config.yaml
activation: "tanh_gelu"
groups_per_token: 2
vocab_size: 2048
norm_eps: 1e-06
lr: 0.004
beta1: 0.95
grad_clip: 0.5
batch_tokens: [65536, 131072, 262144, 524288]
seq_len: 768
steps: 2381
Below are experts of layer 6 (counted from 0) of a mixture-of-experts language model. Rows are named router (the router's row for the expert), up (a neuron's input weights, with its number) and show model dimensions 0-255. Each number is 128 + 24 x the weight over its row's rms, rounded and kept within 0 to 255. Numbers have three digits each.
After each expert's rows: "gets" lists some tokens that make up at least twice as much of what it gets as of all text. This comes from a sample of Wikipedia text that the model never trained on. Tokens count by the router's weight.

# expert 79
router:150131181122111117137102151162129099109131138183125136153169139149136101132139095147086134125149122110186096129133151174123140100151099119109148144125094089136147090129120131116107110107111141178109117170116106131093127134098079120100157094096123139156133114137111134117156119157143117161134121148123143109121175078141139113148140135129058152086126093154111121102174145142111118183117158148092114103137082124109148136124116131103143116125137112116161143108183101117159161121134119097146154154102135137128135124142121114166124114128059140124160155127097128134100110134103151130166115103089144101114114102123173108184145125115116123158143158137116142161055140105140142116124127146126169144148115123133136151116115087135100171112124154145143138118108154148121132180158168
up0:154114130155131171108105148116120143101109131169120118113136111133132170156139129093109133122143136137150118126130139133095164119141120120115138138131114101120152101140170071081079150128099154191109143147100131143130122115139166117131094108153149102142123089125102174150147139129152117179145132112153127133129116139095109117140137090092140076145110123124077124148108131085166109119115094132116139152129086108155094132092140103153134145141112121127094174148140108100102150093156145169148143145093116130168121161185065122179113127140118162112156091154110158163149092136155104130145156113116098123154142132148087132171125159175129118141117160127132122140099144091087087120126157157109132157133155106112145110128133100150135131095126120124131198179133143129140150131146151
up1:137171168164107109145125090131146146124111129150149120060133159176113118145125152144135149091113134133100117147153112144140138110101111141112168102125148145079109118143163117162099144132116133121170159094114109099160083138126125137157163150121118139164126109133147137109116127130112111100114129080134157143165143162122061161130092122115124142138129123125134164155124130109141144122142115129109103116139057095143145145118138138129126129133081192125134135118172119091135103147089086105132198112116135142130119143170110133150158185137131140107121090080089171102102131122138130143130155112094108139107144125135146118108119123113160118098107097130134127121099088105114123166110101156093131123159095142128156128136151121101096164112095169126056165101155120140146139126132144
gets: " a", " his", "s", "'", " her", " an"

# expert 32
router:145159178133074116132132163135115106147144127106163158124117141171101130108116132171116123169128161141113100129156146118136108147118120131103153115139141126105158053129109149105075171164130088117101149147105084123094113129095156115106115073109132173131120211131132168153111137158137149123133141122170179153165132113117126119096099088094081135110108147110133143143158143110103146139123151133120140139097126111164117138088110143132096151138135110144132156107110079133128149126135102155112119090160133127147154150166127115139086118125105114103116111158121132152114134074098174135190119137128138132112129148140158117132094102098133107080118140121139125146099133090151148123170161129131104107137112103143115129116161102102154131146125137152141114148108156125088114151099165
up1:120107112157108108140137101125102156133136118136153125157113164186092082075126126079103121153109125158123172150157155134115141138137191131106152137170174119108146134131117151154102141133103159144133171060106140138131113165156111120165143164128103141132121144135146132121119133120117087127103125122102150130132067143157140119136122094143103160152116143087113137131159114123114100102144094135145117142127110091122115163146120135103089141125148090145106151106127133149119119132136125085135159136138164112114092139121129135099150125155117126161131143130081124112151125116118145106122091097161118128105103100132121128175096123130139129139152072187114112122161126130113040141103160129120150091113131121128154170116140137121085082124118116101129112128073104128104159183169141
up2:147099120183130114120103156126152140119146113113159140134125150130126096154176149101124123123151123148146113166133130140086135198125139185099132147129168086153146131093098133115157118178124131120138082129104130124148127138121089101103196152158110115184127120166108154137112131104131146135189128169128125084133098120135186148146126127143155186130109129156120120134105119130114148107132181116117127104117108145163082106138119111146110114169109160142173076137148148147119087122137121118098119124126125142138123158113134134095152131122127061100153060087108162138101164093117112102167131127100144104133104128122156136113112104126102108129132140152143114111094122134141131128130082093144116131134146120143116155143143112130151112144135107149093161159140133136151063134123128
gets: " |", "|", "|---|---|", ";", " hold", "≥"

# expert 51
router:086128163136109131120160131113136105126101145122120127091131124147103136102129111151117150142131154164167112171151132120071142184120104105090153162109130107150117119108169146120134071106109146096103137114118083091122154135113139144097176113106139114135161143085114094116112089141178128126126157151112132151133116075138164092155113123155118155123137111153152125137153114105133157129096107126112153128116098110104075149113110161108098100153129116135106138101160134105149134116116097139112113120186119122116128131129133100118103117093115148118122170070137180127146132148124114121112146088135164120122148142116158175116110090118128113172139151148115142152109123070074188142151149158176144138125111103155137145119173098095133122143137134099156122135136092142090151151098095
up0:118084125115132128097163166127110099110139166134115131109109169165115131110123170150110110140091141070159122163148105125142141125093092128150095111131108142117187078113108086135156108100123121117133156158141130109154128099137105135152147076123162103120132089137094128067103103108156135135128122102151106181150122099171135078126120174147126157146081126130107131107133121114147148154128137134136146143121141135141123081124108147165140161112133102138131139113163142083144116054124126164169122084108135102115177136146110090131130162112126128131130147143145120092119142148124118153114137139140113107131119155139114158118070127089143138126106138165145195156119137104133103110144097127139148136152129133130155123115136173131138081134176148114141077145144134117145170094124105
up1:121120128147137158131114070116159058137102138116111137150137140111090142112104115114145126104134115129162160113068113172093113159087121078152127135149151135114135158107177121086123140152143141151132156144115127165054114143109136138155133133158141155081136177153153068097098153119127156119148120183099176142172128129144137105150128117149132149125156126118106153114158154095125118126150112151103112130157147125109123118116128123166120111105111122132130140109168123135134096146110129160128094121115173120145108088171132158121146136129085099122087086084121141179131134110161125142158141125124121105138153108086182128110101155093104170104133137117091131128140099124140116110132151173135115128104116153130169131089127144114155123145116098112145114107123098089144107162116144
gets: " c", "A", "C", " C", "S", "See"

# expert 4
router:138165148129094119129131190141145135135121101111092135150100132132151156135178105134107161140151144102159111110145156130140106126129098100100139076144181131102141081117132166134125166131109124158125137127107085135134095088137139121143175113057121119095120137085115111106127111157142152104143118149148125104145177097125123136131109099163096149126114128160119069064159119105071104134138127198092144117137135107130114136132113131058149114175088124126134156111143139124124125133141124124112100135160096098128135117154123151188135147140105122149143119115131161148135134109137155136155135110146139140087127127111152145175103145116127108109120144117144145134104094124117140093142153144192154131126091123152165147122133112106136149200126133109132112125097128118125108111108169
up2:118129126142097136113163139134117167125082072051091080148116156129154101084094146141109154127106122125080099128123129118124158147170085101125149118126110119134115087094133115134123173102098117159171112178157109096105102122100162091162153139118145150115101168126147156153125127117136165080141144155161134155091133149122116139134105098138125138131136119175140124124079116155130137100161142179129137113103109134115153117165125155135152150127121123098102125154139131095157134103134113120140093101101141122138088149131157128103122138176115103141121136132136143109105125159140181134117122133127134081146147130156132122124156117113120119113160128109178103140130169127074133119144164119134110178125161159143155175118100101145107107099109075134121137133132172134138158110096104
up3:144157110153111115174095127107156123106126134115104172097140099138115134149138175151122104140109179160111137123182137062134078127120080114190141163124094098116111123167118062168134104151074139163144174095162117133152105156117091159105158164114125110121151140120119144111130130144144089108168098121126128131151135144120150125137148129113085136152103118148148097125106151135155122134130164136098121118111133103147134145121146109093141124115160104145123126104166148163145090151149117095137161091157126133141164130120130112137145155150135146094122115143130148121070147142134116160149167139101094095152126133114100091144114102142121134147149101147211124113109131113117120122150115133118103134131078126101144154110114121131087152147127106112166122153106158105107103121094153
gets: " Al", " un", " Col", " On", " Un", " Li"

# expert 35
router:104145144120126133157162126106152146127121114110126112146137111132112165104110143077124103125114143123168106197164145136116145150116142093146144108140122103123172064088169133138078127149135137133148160148099097107079116079131116121117164100142153137083144117109094140111112121130127130122134098154158146136120161124139086110145106133127121141138121123132090170096108118123115178164099103173109143107145129114140132106134119145143061144166131129124155145149131118137131155088155097113131129154120113102137129127140128093139099100146091153144157159116115166133091155115138114138119132121171186154130125135084138146164091119133102080110162130089123151140079121103124168115119152146173144131180113107136131136091135106109108093136162126132197118164077147110137132130117124
up2:144128130158110111151139105138088089150149134126104091120163100138113161121100122134137117116100115133174214130114116159151130151146099149163121170141110145131130124078174127098101097105170129125125075163134134127173143161144184148131151147126122144098157097155117126135110125136154168128101121093106114168114110148130128106120170144136124103102142113123161152133145109100129084143130142122125168112127129112132106103130115162081114187157121102158178104120139153150093128146127120100125108109121131125108162131134110145126123140096126142153129158113153094160093137143105143103134070115100121140165107118104117137121131139107084135111152159116136122129108143125102139111123118125128090147122178125130135103144186042131131110154135148074126114188124155126160112121140142
up3:117140098165148112184098158134104135120199072113138091118143153157170091104177155117095126079125156165128125112101115129160156143119112119119142082144135096155163111096139134139140184137078143101107131110131119163117099152160152141084120138183154117135112130113125138118144095116108070127156113131151139127091113112136146147140133090128110147079148116123114118133117139141088126173119099166149110118102080139125162111155084124115164121188126119109120154145129130127138109116106123128108159116121111122184094116135134122140128119133160134188148091138131099104125134094157127112130140112134140126137113127109137135150094134082127147136109158120121135133153131164138131129106081112107127100125141136141154163137134093128127116171140087129130133165118156109156123134193090
gets: "\n", "==", "===", " \"", "====", " by"

# expert 60
router:146179103127095125147136151170169085145107133118137098152142123174117069126162108080085115116097145133132121173151170124112152131109140112141136127103138122162136088102125130117111162108097122126107113120079103095130130119102102131168136147113158118170120094119124094082130138151160121153162155130128137119144143099136113184090090106078124191153137125131126127146138125099128112144106144132130149122115093096117118146140099140113107137125156146146158147108167108153150154114156097117076128137138105130128107081112130134166157103111160128113148119122127177158141116160148151161114099062118131155119129088103154107120072092105117137115186119127100139158100130130109171129109164138085159151124114128128145153132145117136120128129182126157136140159117149142122136103117152
up2:146141099097108129134175129118124136141123111111180101122129136162124142151121154136081145161120130117100115144121138098125118121135114155150159067089138131115174103111085123116117119111085141125101125108123104159136129091116178111173127144120125135099156135111135140156068078128146161142215133104134125147126076122148156066118112093122154182150146151122167156137105091117167102097114148125162138152133111091084135093089116149131168119106152135137168130127155100095083099146163133152169111125131111108128104141116106111124125137129134194132138102132086135143120112140134157124119138103144150126132120126188125160106126123106147120176163124105139158152141135121120178125099148134147142107111143091093139111107119123120091119108143142123116100127133106152100110147140130
up3:145127077140138127096116175114163118138138063152177112115136110119144095145115156140133114136124140098145131144132139135156119155138096098159139138108125158174152096069138110147155160139164184132125128132114145148125121111147136153113136126142142105105075146147138107125117154108116134122127129154091131107139147096074151172125130105094136114138138111104137120140118114170106102103103100098118171134140147159127091119153144119115082100139145163120118148160129118129170090143077170110080124113127131099161108101149089148093130100142144152092110127149129135133139082119127107148115168163108136121126098120140175114141084177142155181135173154151099153102119143106083120091111122119141113143117132128103117109153124097090094127147150132106154125165102116183168133109126121
gets: "\n", "'", "==", "===", " ==", " film"

# expert 52
router:118148175123097130112141153166140140157122158131126115109097144164110117113117124136136172127106131170156137148151145178123113161120148076075148145150125129128157089134149120103136101145178138163129153112125092091089128138129084133159106114118147129155141117092083113108068128155149115122144142159118169155116148091142105158101102107118083155115096144157127138117106104154104123086096161124101153148058116099129118145135082119137103157111149087142099163131139086113141118129126104118091112110090120130150125141104166105082145108128104131117163118115103137131092100151143117148116118159148174138112125086149129142154133143121111134130146137112129166157138117097101164146128136149138119128156109101118111158105189108118116093157165162103142152150091084143135149147133130
up8:100113079120114137132095106107131155144102090116157131093101116135101118116144135125123080155118150167120143129098087128132105141152097097128132154109142131125137114103172199142096131137132126165094131155105103136129136123084098126063118150142142142123153150129138170161110131158143134113115139155109143160154102126140145142174088142102174155120113155089123139158122111093104135108183120113129157155130127160131136126130160124087163122091127124117117109119160124186119127141127117088124108126117138136162134084167131098122154086135120141129134132134127139085132097132099113103096129155045118140094098080147146141106111158108088126113195142114133117140087100124095129103113173155150094117120140104139116108125120112125120133120163113090091100145170151139126144116143099
up9:109099106110108145127127147168113103134151176184098096126133126107094125171163119147126192115093144147103154111128105135128102196119130107149160116081148106141148114138116151114135189132128124135101119126124151063145134104151135164102104120117109119138158095158092134117129122139125097082155102150140091168133101136118109126136125164085095110103098158142157151134127113102123090121163164162146149112118159097088128109124113108120116150124118163127160129080121119129148105034128118131152147107157142129091092140142120135111101151122118142154165102117114152150135120145145156113093176081143138115127117130148158143142128115120100158123137108132132119116140107081091146143097159114099127134131129148115117141155101151096134099144118148139164120124160111099163143111102093
gets: " the", " The", "The", " this", " This", "the"

# expert 1
router:152132128102146114098144130162136116122138166139137105115086119115159129144106112121159186157066143136131124125108174128110163146101117100102126143140128128121144117092166148118128138142120135126073126118134119123141115102124137125148140142132095103144125166147166098124098105151166147116132108115158153143132107094151071172118090104127109129078126118162185122099131118121135138121120137131099147152098111111104118136106089150085105132119137138169139143121106138109136169144140125099073127086136150095171119139104200122166125114101087144093149163124114161112157159114101149098141139082139174138121151131121106120131083115128145086097111148117140158146072145093140167167107135131159129099139105159143128172111145104129151167143112134110182149146121108131091105154120125
up0:149144123126105124117147156175106137142078144166161124133136122132115139159076154121123156116139147139127144094127158134093125152136114130120122112131101103110122144152139158175128131147121105127120144127137098135112107104131111095187139124099167133151169107135146088119128142118095156125133147116138124130096166120138118140107088157150126100149154127122147165116136123122088119094144117094107176148120072106145136133096090117111151123098157128169084101071112104133153148166117122101131158131162123085127126170158131139146116112131135074124147162146179106112120131121114144143081120066146066111090084122122111141074121178125138084095130163118140113114097122142148128140143153092131140121125129154082126156109144152155160133125166135163162115132163089130087159107114112
up1:103124165124105148104152153155126123143109167130173085161085177148132132137102114093099130171157109119098134133133131141111202150142164137102178156108170111135136108095116150115131105146127133106118121104133134126126141145106139107110131113105066118108118081093069136161120087102134110120133150131138126125151103118126123145120125118130149083104109083157156147129106119104124102102140134107136116111161106135107182117168129133140175061141139111115204172127110173115123117154145134147119097090093101122117112156121120137144125101147093160180149150153152117088120128137130120149140101142133126130139130121076146161131118099124127099119126182108108139135068138095131152125148118119165106091102111118114152134132109140159157109138137099142144128087129130144117105128137160
gets: "th", "ur", "st", "nd", "ball", "ak"